python train.py --n_experts=160 --d_expert=64 --d_shared_expert=64 --balance_bias=false --router_z_loss=0.0001 --init_std_router=0.0146 --lr_router=0.00106 --norm="rmsnorm" --norm_eps=1e-05 --tie_embeddings="early" --lr=0.00468 --beta1=0.95
Below are experts of layer 8 (counted from 0) of a mixture-of-experts language model. Rows are named router (the router's row for the expert), up (a neuron's input weights, with its number) and show model dimensions 144-191. Each number is 128 + 24 x the weight over its row's rms, rounded and kept within 0 to 255. Numbers have three digits each.
After each expert's rows: "gets" lists some tokens that make up at least twice as much of what it gets as of all text. This comes from a sample of Wikipedia text that the model never trained on. Tokens count by the router's weight.

# expert 31
router:116113112113119104093139138170120145133095110125140131137086136153138103173110134141144149123124116174151101098128158122111158149103147106139107
up0:084082123158104133122141123119119113138121142109132092171121126167155128157091123122138122131167147147116136143126150127125120101127139132102088
up1:130140152102168141106123124136124090098125105131145164118126131161126068099156158147117135179147146118159113146092135126129145124106101137144151
up2:128117136158123077099124155131136128145129107144141138079139138167125082121126141132139146112134075140171097142104154158136122141126127107145135
up3:160165105123147088136156085170131101155106112149130137151112116129151151124117106101145100092163169127118053110126113141123099163098082155169149
up4:108092153130097098082094146131131107113146099116166131125102093148157092109095117143099122105175134155128128097176127165166134168157171082149187
up5:166110128111117136131096153167151104144110127096133163117106136158124102122134163151155114083136091178140095140131181105183102121109123156139144
up6:141084126127142100138116128140146136160117166136106140160096151118111166145079142135167130064088107125116138132138122160124125114145150145116091
up7:152114112139145046123168119144092121125053133127119122137128175136120111132095154124127150111119117103109105114146142139124125154155114107144096
up8:141107120159096125128110100156144168129137104150101113173122148127114116116129152092118122139116124169139144107159132095101141137125158078147146
up9:086085112111135109101116148161107165139123110175128102128124107143130110109176133135120110098148085205155154135108134162097145135118140099127109
up10:119143142171084108149146129131089149145123158138159114099116108149101128114131171126070121122123096127151141154134148133148137121157171152171160
up11:137097094122130192111157114123119143157110081120113125150123173144103106097128119144123128114107129143152133098093145155131092161135187109110122
up12:145135151131133112113104105109165141162047123112145094144115084155100107142141123136135138123113169105146124106146153084138171116106116148136116
up13:100118119134130109105117124168130156155119104109115153126091119087131119151091096178080158122113130157142118090140114112102186086094134069122101
gets: "o", "ra", "us", "ist", "in", "at"

# expert 132
router:108146152115105094103099160139140138130129118120161130145088156143131122143120157118125153096147111168122151113137154123091156091115165130105133
up0:161144153129145144116148149141152176160117141125091157154140121110117121075088123128139115135142119134163130127144119111165126134167097139106119
up1:132153088106100156133068173141114112151135162108099086125117118117108147186139151119132132101142180122087111097144125140138085132170172164115109
up2:145105170102084104119132119146163108119179114128122156153139119123137120145158120108084157090107105136118175151107139136107143131144084121163136
up3:121128161146141088107091132128143136157115112126119141140135192125100089115146142164112141101165138135085082133084130100145146077082136165128142
up4:128135115099124129178099087094148176141112130079142115113099130174131112156111139129139102109118104160106147100135133134085090104102128143107159
up5:139172122153116093133124160163163159139105118128122136131111129174094076108123111148115136107203170140158180107180180173139151156100127132133132
up6:135148125148142106114098176119139133138132118144109115114141127121144139136125130149127151165155097161106156100144102134133107101079129147121163
up7:129151159123098137112087095140109154100137158070187168127115110154097156141170170141078123087128113131099125111169121117126154101133130103138155
up8:133100143127139119164136131133090130141151123141163154098111099156180133153137100137120118141125093101100101137126096117124123133117133105075124
up9:136106118104150118082134134149154125118118103142142117125112104143150139116129166112084160154094128145120089128111142118130139080103167159106153
up10:117087125154148109179154102116163109131142123150115110118120108132130099131115106128142110128150126151103144112122162103125141120139147113147142
up11:139122165120131159109155095093096158119133140145142182113135142174172148110127121075099104133134133140097163112150124142113133173131155119156113
up12:147123147142163152107131158147140178163116114089163145104107104127140154122134122116167141083106089098146130147128118145150155149156117132186142
up13:158156100129130101137150150106154118128151100171126119123118118138191124110120153104102147132154123168096142142099084117132134142085135089150137
gets: " con", " de", " co", " mo", " di", " vi"

# expert 42
router:121136121109157091130131131135133125155107116114146121132099146150138116154107182146138153127156114141092150090158153086125126116098123088117089
up0:111150125106101089145114112127161152087133158132193148165130135151134094123163159172092126162177080113127128119113128120144130139139143077163148
up1:140144164115161050108082142099127092114145102134145128155138136154169076125105131100169170142112141132138115142112147082150123126124090126147118
up2:156119126114147124126155135116083145126089090149137177158139115104104126150086154136140144134142138119147173108153108142075153130118124130125117
up3:114131153087153093114170146170157121120109087146161142106107112132141107169092106152156098136162130105118133101119138130103132160142171111106140
up4:106108132129149116150093176116134164160067127138131136086125122161112096130121147155087166142118105122079050138111119118140113154110120128140139
up5:110120121119124163151145109112149162133128112123115150120149152154150141132136104096145098117135122093097173130124132126083143136122125116118157
up6:170115074083109142149127176097131092169122130142130132141115128129185153139122161145121137132133122125146076121157080091156100076148107126176159
up7:110082100124143089111118128084159127112145159113108145139105187120100151120143121134100127148129135140098146079106089074155091126090104135101116
up8:139127156143113142117085135122174135140081099176160164142146140129140139103145132118137175135158143126125151145113096157130113169087104106127117
up9:124143134127108116176093125071164117109072122124122085141128112169118142145128103124136160153080101127131117136151143150109120119111141126154112
up10:170195096119131099135111149111168162159151123094105156156107126110120111132076120159074138152162119109139109151095130096152159123075134157136096
up11:094146142127154115158110120135115162146126122113164132153161152109103110145109182144171173131168123105122108160150074114085133119145096124085126
up12:094102178104092107097113089156135066131110143154121106154119135122126141131123102138156133094113122109148165125114181143131107156108130099105127
up13:129117139105147119125135123157121126147130182096138169189109116151110087110133176137156117141082137110093149080183138136139103116112136106096114
gets: " T", " M", " S", " Ba", " A", " B"

# expert 28
router:127127142081124094071108162134109136159133098115157103109122178167153132130121144140145116117148126136108098105133172113100153125095117132150088
up0:151129109124134144114138138135164112177117095098122077106092149119146135095143104160167119088148128145164139167101091137090130157069107115131131
up1:131130126142111094133173114129128163141143141115142091094119150144128121130106133146129125089155134140089181158152113114104106137127140114142119
up2:118115114124138131129141082162123096095145167131117144140141135090155127094128153132133120178160113131133090154150140171124143149120048128166115
up3:128130077133103143129093138135087165099128137155137094129115166171150102112163124114117131133115120112136107126093151120097122105115161121111127
up4:139129177120112153144112181142149094153126135132134125110142142127124136126144118133115118127123177102159104150100157129122169091152106148104108
up5:120153127130149082104093128148120119157100098158161197147128125136138137149130144112129129117106131130104112111118166102186107161102104124133084
up6:147122160147136120129119116142102131141149160116158105147081124122122192109090195122087150113114141159079100133147173125127103162107121117122137
up7:145144171119067135126127123101111131150099126128127082171102116165159112156112124168130108143132130108141113132127123122131115154101138117091080
up8:124114071113128154109096146142149090160130128122140074083113113132192117106152155166143146133145159166153099150152126104163136139093097104116113
up9:157078160124162153144105134142105143138137089136152131127146126142149151135061115129137110127100137140131126107101113141154109121154170151129124
up10:131140140119147130160107149080168150122119081104133142115172122126185167141124153157110136127113107105111091156106151107170121111151148118168122
up11:162128159157075124148107153143161185152130150126088123107137120112168101111112135148167088102151135121146141109136124100156129092112097118095062
up12:133147159094162097083099140123096074147131138130145169095115150130136114121173099118120109145112128119132107137140169129133143113158138104110066
up13:122130130096104138102127100122169128136120119113148154094146150123134136131130112122094136154133087112111149115126106145150160096122095141142104
gets: "or", "n", "at", "ur", "un", "r"

# expert 128
router:106142120123135077079139113135098134164114106152126131145114129163130150121095144147146108090161107132137157095132152133100148114118150127122116
up0:127154118084122154113165143106142164140133141083165149112093155128099161075151083083070112129157139175156144129102123152150169116134130194118140
up1:151179119124136079136168118122094167135129106113124079142145117125128177116103120129141086117171158162143130126116094134089126111105135125141174
up2:107135180129142125078132151127171150081142136086123173127120135117121131120152097106134095145125106123106114114162141130104123108151128089146161
up3:108128116140114111096095134105091136159096122143125123110148151173134141099072149146126147117144128124097160085092121094105106122134156117104122
up4:107102094138149095122184107127083135131167121146134098148154148133157142144117137126144111140120126077132098124143131145079155146110146114127119
up5:162119108083109147125139142170081082179099137120132113131102099127106148107054120177130140141140123123123151105115130102118150099128168120136134
up6:143128104114064118106100123143102158152118091127105142141119113130115129132146183107099137128118133159147160127163160104146113100111163147142156
up7:130129118130116154134118138097086145166152158108104128150125154085138134143094129143086120162138141128152166148109144120145113119094110118125130
up8:103133128107176115097121064179107106159119111139123122118090148142125146156122159118147115185156126125121120155132152156090132152124184110145102
up9:139134109138122091105123166104129161146144149141102117142076093138146155098091148178112099093147111141119123152148186157118150071108150124120145
up10:126172107183102107114120111131122111093128117137121137078115140113115134144130116137079132116145154111108141125194155088158089106119111164077095
up11:164106152122127175159151097103125105161133150146138132145153151152102152073147134124092146146104102150094173126140164097151080134140106117108133
up12:083112104121138141172161094103129126125091170136154085160167131143127146139126106142126110151131104131132131123165156150080144116141141137114140
up13:154169120143120131098102101142159166090144152130078116147112151152174105145125103109124103064160157185118171130149135126082134104120107121100143
gets: "ment", "ure", "age", "at", "t", "et"

# expert 113
router:116109145100113111070105144134126096162130081128149092144092123172097133133116152131137121117140135170132128114113147117099138154108140119133135
up0:155102144133131112123092123118098140167151094125135104122139155120134108161124121138138185107166138150102126087120122085118118117138105111170162
up1:158109109109138131146139137147138146142186099111152072140108112134097142168104164132135115124148077136108176129104130115117130181180129130105105
up2:078147078130122138112145127115076145121117149167129120137136119118086138151101110139129079146099115113164135112105161089087162114118132112135125
up3:134083158100131082104118111129118115128128066122117119106153100178112147137107094123132094098133127123111131125068136185120111116126111110066128
up4:145115119145148173120121152152128112137181092177128083123177169159107106140159156111115166125146120104107186137136154143154150149103128117139137
up5:152155132122137142122116087122116098176110099137112139099129083108155163148124133103119134122108085165136115172148120126176108126099099119108127
up6:091124144121162150110140164109116129138130116080128143115127132138114159094092158108166107132146131128124177174140157091145123138110158089114164
up7:126095119108085131117108114112127148131090168123160139128113136172134146146109108158131082121153108141133095158130133172170094109142181128163066
up8:157132129105153123105156117131090139146096144106131115188124072140130132202124168137120147109153147151114159117106130133094131151157161154110130
up9:131139139133159108135110142140135105149111097164093103052136170110077148093161120205110110100099156161138131140129116079157125133140120142173147
up10:104110102097160054091137108120149140134117118125122120138150132157118132147103158095089100156096139158147162108104151154137115153114104108111117
up11:111136163131116080126103133122121177128094077126145148174137157149120128138102109098111142102137158168099160121129119135105104170119161174083095
up12:167115138132152098132070142145104070122127133113150117167148120123087156137141158099140118152151142152116132130126133113131123139121118113185164
up13:143135109106166143126095131122134097143126122079109090130089134140055154137123147119122148124107122130166168137151079107111106146062125122125105
gets: "ul", "ir", "il", "am", "sh", "ev"

# expert 8
router:129152114085155105113122151134099122171109092100133137130104142144118157165144163178162155108130100126155172071164151139117160130103102125118098
up0:138108145135144106140111137101111115138152136167150103171108111143129140135099170165108139131132117143098072064141086088133109157108160105149100
up1:114098094114101158179118100098103144140155133135149122128151117092124116114110177136170105129110087139119134143139137122123138091145118131144087
up2:089126127108099101088153125133137124134092136107112129102113167102111124125105120140147169128114137110134096138128114108116152160112122127165121
up3:109151165142120167095134144138153144132118182096140108153128095118078126141092087132113093123127125184089144121117151167083152123161088139173095
up4:118113149169105104139157130142125118115177107112103121152154122118116132144132149130131108139109134152165181107141166174076178111128082141190177
up5:130136085111124184146137081135143155142117130133120141148093115155118126126123159107138127144114163135127132093129109132108112137140148160080144
up6:134116133130135078134137158107109167136150106150138138120091158156138146173164116139157158146142066099095147142131120145168099168174160129156149
up7:122117128144108115160156136110096123087096125112119138098187131145100158115153119115112119124142097133122137126091133087150121175110141139163142
up8:103158130145131117150162156179182144164131129115110126135158137118116149126112146173154135115120132176140167177130099097132135127094146140118113
up9:107143108121103108153145144108098112143113146155140135111101102131096119157095179118115137139133097160106129167169149133101109126085076093110128
up10:134132145096121135110129110086104115098147086117157110159143130129131106167115142120182133151114109143139202114175129137152109128150122124130157
up11:073090175089108121156162174156113103147146088115126109099202095113143129119083073140144105116119112122124127086143107114148158140093105121119082
up12:137117097117151113094100141146160123167099117109095141106089120141140064130130161160109154150145131111158140122137128148131135158158125126170118
up13:143149154099106111118098185090101123144138151120093152145119098149121131131101137140123180076159104126150121123141096149152102131142165135139135
gets: " the", " his", "s", " their", " its", " her"

# expert 117
router:119166122122138084116112158124089113143130093099144145132091150154128115150132168130111168134135110131115146090131159104090159144108117136097117
up0:123133103086091118130125130129084129132126090115150110103152141140115122160157096135178108133167140146105092089122094166087139179128109110178128
up1:129179126123128122097118110183153186156150088102163160150146128095119169135113119141093105160134116146122136100109133190157106104108161158159139
up2:100130092113133105095118139142114139154085133136113095109143154102145152127151160093145137153190112110089112141150084129147147157128096112144152
up3:129066117140137132155124100140134151143140106113155130120100166118093134129096116121146084121146142114110088122104132104168140142157139141116101
up4:141104093142146146139113113131107127125135086139170118153079119132110141152137079126133101121153114103129117132142159173081163099131117142118104
up5:111161118123115107132106147109091078170146195100172128118101128117117108138107136154091128144151167135159179157106173113117166092117147127136153
up6:112129119128103114122119124090136119129153119137163087137109135117136099142121142138115150139162082119138076124068107115116139131079082108113108
up7:099140124108137130093125119103144120126153140149163120119133174144097146109167107134135153139160170107146150107102096134145110112123136170090139
up8:128132107152138135089173100160135146145082189159142120106135156154099099094113154093120115137151179153150160169091136127107164152091139108133150
up9:125114169135135110157155120137133082173125094134155131104084098133138122111102121147119152104082116079142144107146111166113125120090136158130152
up10:141154120128110139147143108133099116089104190167102139159120117129166120138114124156138115161124096126131115137075179100155128110079096127089130
up11:145106105164094083126137136120110058147130156116095124110098132153139125150127155157117122152144094174117147149100129110127125118139153135139127
up12:106154108115126117112144149110088177119131117134161159135128123101124158134173149124134092165128140108126141102165147113134181114096117105162165
up13:124118109108158135151098138139116141157150131121160109124136131105158152095162155113140148131133092147170148100121095150193155126134170129111145
gets: " De", " Com", " Di", " Con", " Po", " Pro"

# expert 76
router:109160106112145102118126146137099114174117070103153110102091165140105139152133152171135117131124098130138173091130150138107148117059121134126080
up0:096123169127159136138131150116146106148125155125133106140165117108134120135106121140094129108162124129151105124120115117156159125146126140117156
up1:122102133108137135171156178123132154148142119109132118133119144075138199130169132134111093158065146160130095119108121156152170149136146170137113
up2:145113131117158119133070138086119124115134112120155041120144093139118166158139125137135123104127099114140088123115146091136149058137091102142115
up3:112164149141129177110135124144137112114123133146169087146117119135123120141137128107159117125134126083142156126168146118105062144141118078110102
up4:102122151153115143177106127145109112109157103130125111141138121112113114114103109140132171081149115131177119116146140097136108107121160128121132
up5:142154119116112128154142131135147148178175118137115122131080135119119116131124157148115142123105095084125103071126096124141130119098128138123153
up6:140132061096139077125128156109165130172141161121129093110082109112165128147122115100151187133130104121145113105138118107150145093100131131136161
up7:128150142100157140151050116132126137115117090153134068131131147136110129098152130138129070122131191123130143138164188141114130121114122154132183
up8:109146125167124107073135115074064092073120125152096135143122105143086141143114145160145110107115133112107130139136135111141097114141086156115128
up9:094091126107148115084147107121124120079126131105106089106120164112147172087114128124136176113137123160186079104107132150128087146163187105114123
up10:163128115109144109170134084148111136131145121121136129106117119158081160140110107140135127107141139141114142115123118132134130117108139145164141
up11:093091113130079135090139150081111094066119143128119125162151111118148104105099149130164128141131075142114140129123171115080131128127144114123128
up12:155123154138112120093161162154161126119127126076086099148166129110105156150111118135115092094181100128167095146112184184098155112144119137172164
up13:127163137169146184153107126146160103103117107117173158106100117114128126158087133169117139132122087108151102151101149135106147134110112162172116
gets: " the", " a", " The", " its", " their", " his"

# expert 156
router:104126109099134127130134153139076113148119120138131135114134149149104117159143140133129149083143097147129141112147154098064176121109121125129096
up0:149158120162094116130135138160151133107144083121114090119128174151167122097138106136110115159131094145156132157123112109082136144137151155144136
up1:146120126114141113177110185148092115120124114137107126143091152112070165121128087171149118129144183113113136162152155125150169154123148110119138
up2:163138096130113130132107132167135108116155138138117118156186076122158121118137076162131146114149072150129154139172066162142168129106116096115100
up3:114101128089150152123142134159143119169137153112139141086073153141147131151141136142150112099117106100150134121144137158107155138142136134100141
up4:108136164129140171127093154096095122106137127107103151103110138136170113129106109145179157134115093143133093115113173106112098107153156094110119
up5:133153176112122116093144107134132126157097133158144165114125091120135114118130116121089114160175093131124140104126121125127137092117094149094132
up6:118090141168141133169127163117091147137118130132144119123126115128085109149160184107100128135112095124171134141132129102147115100105161134130108
up7:139156116105103154132141147175118110152137098106119097159162138156109175153117151130086126133116091095143114129112091115140155109117122135052082
up8:129114111165127167142137130129106155128142100097103134152155108156146109125182146146119154163114138136092145114121130161125116121129117157101097
up9:119126146160136118159158117182153193080131139117128134091110171096126121168137108131143158135137147151153128118099138171128149090190071129163124
up10:136162133117081144146127112133093159122129131182152089109150139148138139133142157149129157153132126114153141129169107115134130141131125133097120
up11:098117123156102152058136166140130094141117059077086165138115117142154133098149143152123121136154112129104092125126094107135152118173076117094128
up12:123085142137109142103148148122125145117121120132149090091148164117108114114114115124154120089112129131101161145169111107057141150093099157099132
up13:125111102136128101139113163098132107112170103147103109180130099126138124096122165138094159117134123113099164126130097172116152115102119152093116
gets: "ri", "e", "el", "y", "ion", "ge"

# expert 52
router:119139142105147107086142115154129138157118104134150125123097162130082130137111141131134141109108086141136118094145129104114139114092146112145104
up0:134100093141104112125146172123113155090105114141146139095101151101119143178166090103133133107115111122122117128126139179069170155170143152159143
up1:121124087131145110097112163150131156124114118137121121126147129133117140105127177126105117117060090095111153119137128158090138107128191132163135
up2:132146145153153143110113155187114141156148114119147130066088127122116165112086117146139095125159119130150111123122117127128123093087125145120114
up3:125088141101132110114110126116145145157141141118088183094113166117126121156122107141098158134092155085115138090134098107185100135136181102126093
up4:190133069103163124120109130121102114128107143143100123166120167163087133144162106158105163107151100098125118157164115141153109102113126118092081
up5:140119089127136131132183149112099140173148119189092109106144107128159122134146127114139156139117090159128124146122136115167118123122153142181117
up6:139127133131155139149132088090128161132164083118116099143146117154138106094116156140096133137146121101107089152183154126123114093138124094127120
up7:171122109101121130160089100138124132156119105125129092132134149136117125127121104136124156113110110124127130147143088138157132177154129173083087
up8:080149173114163146100155106139095125119152153096112094143146121100136143065141154062120100158124084162137111125122162129140150114169106118111135
up9:121121153129128168123127129146131106114137115106120139098128158163139142135161130151148154149197115090131131118151097154111186128114106061127136
up10:161145118086142052143153143147118125103102133143091129098121132120062159158151131154128132111109125179148151110112169111083146113141101098147104
up11:129103114123085133153113097174115114140126094159163127136150147126145102143131122121127179113119133070132126093176112104119111149124135116115109
up12:133088128133111138114092141114121130122159091148132116142101125137090162160105101149083134124137126117137137123076108130128139112127154159142132
up13:148160081138107139111160077097123129136152136154118159130106106112116144127117172133075093147126135139112115127161165112111141141101140094115111
gets: "ive", "ical", "ed", "ous", "able", " new"

# expert 131
router:115137107097123117101153130141135110134089107084155146147124152141133126155134160150122148094153086179147138092145171106097127145103132139163104
up0:153119099086116147128116126155166186100100099150160150150106159135112135160131127107109137076140143134114083122125140152102118107165151120162096
up1:082088116114165126116138119105147114127130082116140124169126124136134139118138109128135130156139121169132127135162112110101136116108137143157124
up2:141117128101144109132171168152103093138132104131130139129107138125088140098126147116141142148124132170127132130124144053115134102086127117128168
up3:114100093095133136086146128152100113114122117093122163126074152118139166121128131163175141167147142145140152097111130163159155148176145146104156
up4:120150141154140118168153134154152115170171107114162149142116112119144128145110138136079127116106127101136106077140130133159111122112143141143077
up5:104118159133171082134157102135136113127130091078111175161165176110141160144133104150136155162128146162115113110179176118083134150120079125197123
up6:140152143146118088136179136167140138148141084052163169119112173125136099150087112174113109130184130106133134131116106152125124127120109124168122
up7:182153125110103109107114154124122155081105146169114142107147132152118089100152157153096115112165147168112141135135124147149120129139120140135148
up8:164082112132117113090159126148170127146176113104129127161116128153161124136058126191100141093130074135176129116125159134099150121120085124148085
up9:146184113120126114145108130122106127164142141152164138129150095110090141142178145171107093069127181181110124135083125163178155131116106162121129
up10:136106142138104094148177102145127171156113120153116153116122123109139090120102155129093144163162134143143176113103178123122158188096159085168100
up11:123121092091110084201134156143103128130084109157092086121158135116192102148106099145099153126143132124145151126115103146101136127115119118130147
up12:129130106126155141161089123156161136102097130110116134140108147118131142114130186145109113134120084133119104132111151133129134081146152118137126
up13:103177149140171098116110112163129124134071136142141187082143105141149140125083140159093150146125123109081153104174123115135140129102117071155158
gets: "il", "al", "iv", "t", "ual", "d"

# expert 143
router:120137089111136129090109177110113123118138127117146138126126181126135141172080152167134135114114104121146146078135158104095161138098083109137099
up0:104120124124140145098114143119136060130110106107151150108132100160178118133112162160131151083114127122066158142102159110109088141114115157095107
up1:124115123114087127073133174112100099090105159140134159129134148132147100117141096167102113132114115135132163082099154123092126143080120109138116
up2:155132180116166145089090141128138171137119128135096131114153108123185096139132153168123158093132123133096100160095116117152100131106107143136108
up3:115143146116113152131114137130105168138152149086088150134071136143120141163093149165142168106131125120107156100104151149154088102141170126118094
up4:120106104159155100124140147113101154120095144164111130116145176138130173138126147178149097142131162110141100079141125229138163156078104140147173
up5:127159117095106121075068145096120140092138131143135116100128184147147082144134133182143136129127197163155116108107146140139149126119084103139155
up6:118103110106163136121089135168115117147116138093155173146109140152130206132130113103144125125151109107116082122155106121090141116121148130147147
up7:130122117125099140133135146132093133132103176115107151100100118145147084131124142117092135170097099117148098084193117108163134156064105091126149
up8:154134113140101111091104149155075148059150125149126133101160139159166112134122134142147182101101144123150132130158129144102113136129126157144144
up9:132162104162072151133109145124087164124094132101097129146154139098125123106073126168144134099171141127118139051095168171116109130107159154122173
up10:115142102130145111125163123108095129109146118128105105127129153135088108163140123146145128118123166133108123155170158131131117138130100130116152
up11:080116129131122117134103147129141149128117119118127158153085169123135124140107135095116143112151111079131132139180133150121105113119129072141160
up12:113177132144136158133090133157103095078126113145139099083108111156122121131151108105134132141145159148114160086099162109131179111097145124129101
up13:143091145121146137097142145097142131100138140115153124080157099113121101136104157153116087098122093150136131128169133121130160122115126108117125
gets: "d", "ad", "in", "land", " —", "el"

# expert 142
router:108162100135131113100128125146096134136133110135133125126090130160108130135104150174110135106134114138124168111136156109107156117117141114141073
up0:118132079132163115114165093103121147156129095086100129123137153140109139143095122204117102125103122100142132155122112158120119132168126186130089
up1:158084114120153101093109125164090160093184113141106121099133090148178133125126131112121107137118107143098149150157129147112116133164128099160138
up2:129155124138101144120151147109127102135120074180132142132121097157128103121105143191080137144181140132102119085138126128115147144191110084080107
up3:136137118123155140148115148142083116136144141132105136151107125172117116168090169125106107122139116113118143112122131098119132184126141159118111
up4:126132102132165104153106078133099133136146146166128066117141136165120130150128175117117125097132126099095185167130119150125110132144137173124116
up5:109127146118128097161109136128124143127099083160075118131119156130150162142124128088133111138105151187179172151135144172127095109104124103141129
up6:164102146116121179161125114103165111100132157126103130119123163139100173144110150171118125135127154121134154077122145135130129071133118157101142
up7:091132119144128121130143082138122169164130114162123122133176121121127115128121116182153111114127084093146170114119150142107153129130118158120114
up8:146119144099103189069146132161128106109144080106136090139121138170116159149163124158168137157165122126131155106141129124156110173131122157127085
up9:153137137142102115164131118139110150158132107088096165091137107105108139095119140131178113172129121113150127150150164107084081098123137104152088
up10:129129093113139102130121154132161115112142122111084148074100116147117105161086122154111127151126128150148171123139185145104142133173122108160122
up11:123150080135113175148134094088068113160133163142111125137097102138123203076164110143123124116119152111164168093121166112131133112120110128119151
up12:110146117077132141125127122154123115155137105113130112060122105127138166124135133153101142083129127167081155103109106152087122079137124119126102
up13:118096150108114169147158129155121097150134131134109095131086134172115127129099094146153100144123147130124118123110131122134137080092124112084092
gets: "t", "ary", " of", "ce", "ma", "tic"

# expert 60
router:102162116109134108110134109149142137161104115157168148140116173142141142130099129165112153107120102142135160096141128123092132156098126130137110
up0:131167121088103124137140119127144158157140109125134074142170175131128161134140130161131121125089109096119145095097171157112115137134158129123116
up1:123135108110110142192103106119128133098145159154126110144096102098129143138123125144109134120124122130146159128140134126103173137099156171152107
up2:117133100140103139122127128129124108096143131114113131151089139176121149107118141146099125124153101092072149168138159129090159128112122129075081
up3:079143140122110128093103131062117148095135148112155142179115174148106145122125116122128072118103086136109131126177147119124112152103142171168157
up4:128100151110118120189114087165124101088122108111172133110117131092130121113137156157151126151159122140107135135154063142121133115092167096125116
up5:117128112079122138099138057103107175145131085143184109122161127112153118119136124113094173153130099130144143133179138146104080143111140102129161
up6:173128152143121139083152147137161160144141146089143135148102115145129102082114099157126099105111156147116135144134110137091156076111115173116066
up7:125104065144139098101144132097062146112147167101141098130133129143093138109148109131146116118144133106161104131113115114119155107154143099143101
up8:158162142134139103099133133117116139149137135158136147117111148060132154122086114138105172152113083128137143078109105111101172099107165138173131
up9:134109107067127122099129103167091145172113170073156118155088161166121163130120123108172100125084126134134124114153131198133132129164152133100121
up10:116115089132089095148140153124095084130099133110094162138111132152095114108115156099124184116141098129143100121112137126111139131091077131112125
up11:125155074121148101132120115105138146131115083178132115139168153119111127095107133095162135075145109134096141105132116121106112132139149101100136
up12:168140102139160181125149072129142101143109136128111077123078120125107086124124129164153153132122093157126136096103138141111091169139080115128144
up13:121186123103133100129168135172142131150103110127126156156162121132144146156087092151078114103144092095106125094093127132101120150164128110132164
gets: "ent", "tor", "ist", "ic", "g", "ct"

# expert 96
router:092103143079132100100119129116113139167102124107168118145109139130123141166135148137140153132125090148095133086156132100115135108086140134124115
up0:116123113134100119155136123146110107138152093138191100127124126155089118182084105094092116126108078124132145084156121085108141130154097102162103
up1:136120136149115159164141144105146133142134104143105156112127110132105134086096147166136145151154080119147076071112141136178156088156143114162152
up2:091102120072162170101138117140057126121129144164126143134133140114149123105111165164161150140099134173128130126155102138131081092106103128128109
up3:113141122150150190140093156103125130106106133103153163159100118105152192114141147167093153104182112141145100105150146144156111131142121148137149
up4:165146105104122133123125142163129157145125114119136128133145107182137154158119115117171158110113124152109089106146100167130131104139121148139128
up5:070080177086114126074119125138132134102135126075146135128114148168153169122100125103140088141101111149129121136155149157095147118114156093102116
up6:114146116185098100149081145127115111118152144137122123188126124119129141129143127103150135148105170143142103124115126122099104091101119133130156
up7:144120107131115118089124131143126122147160136084199120152141158160139138119125138105149125112154133103114129169151110115122158150121124112099151
up8:083104152136099082105142112116120073123134106148100142169161141162138127139140106144115114117107066167111107100154063099088130072150126138103105
up9:133092143100141075107156118121131158134108157072136108106095126145147140136110153142173108106117110157176168142094089116144146135134117140128103
up10:116144118063133161102131090144137132146119142101162119100124158092126137119112084106146125096109111188153131105123097154096129129152119123136153
up11:115120103125122101129118151119095160186107124128135137107114172124091148117119149140116126102124148114055098176150102127141110129114103151116122
up12:111108115120102136101102121159122123126126107111070142113194146136143128137141131184147135123134118045138121147165098093109101125121109087124129
up13:145139162127103082112130104100112108146120139108108160152149188073124149144132110117130162137139094138134176115158121127129119080126133103106116
gets: "ro", "x", "re", "at", "ic", "vi"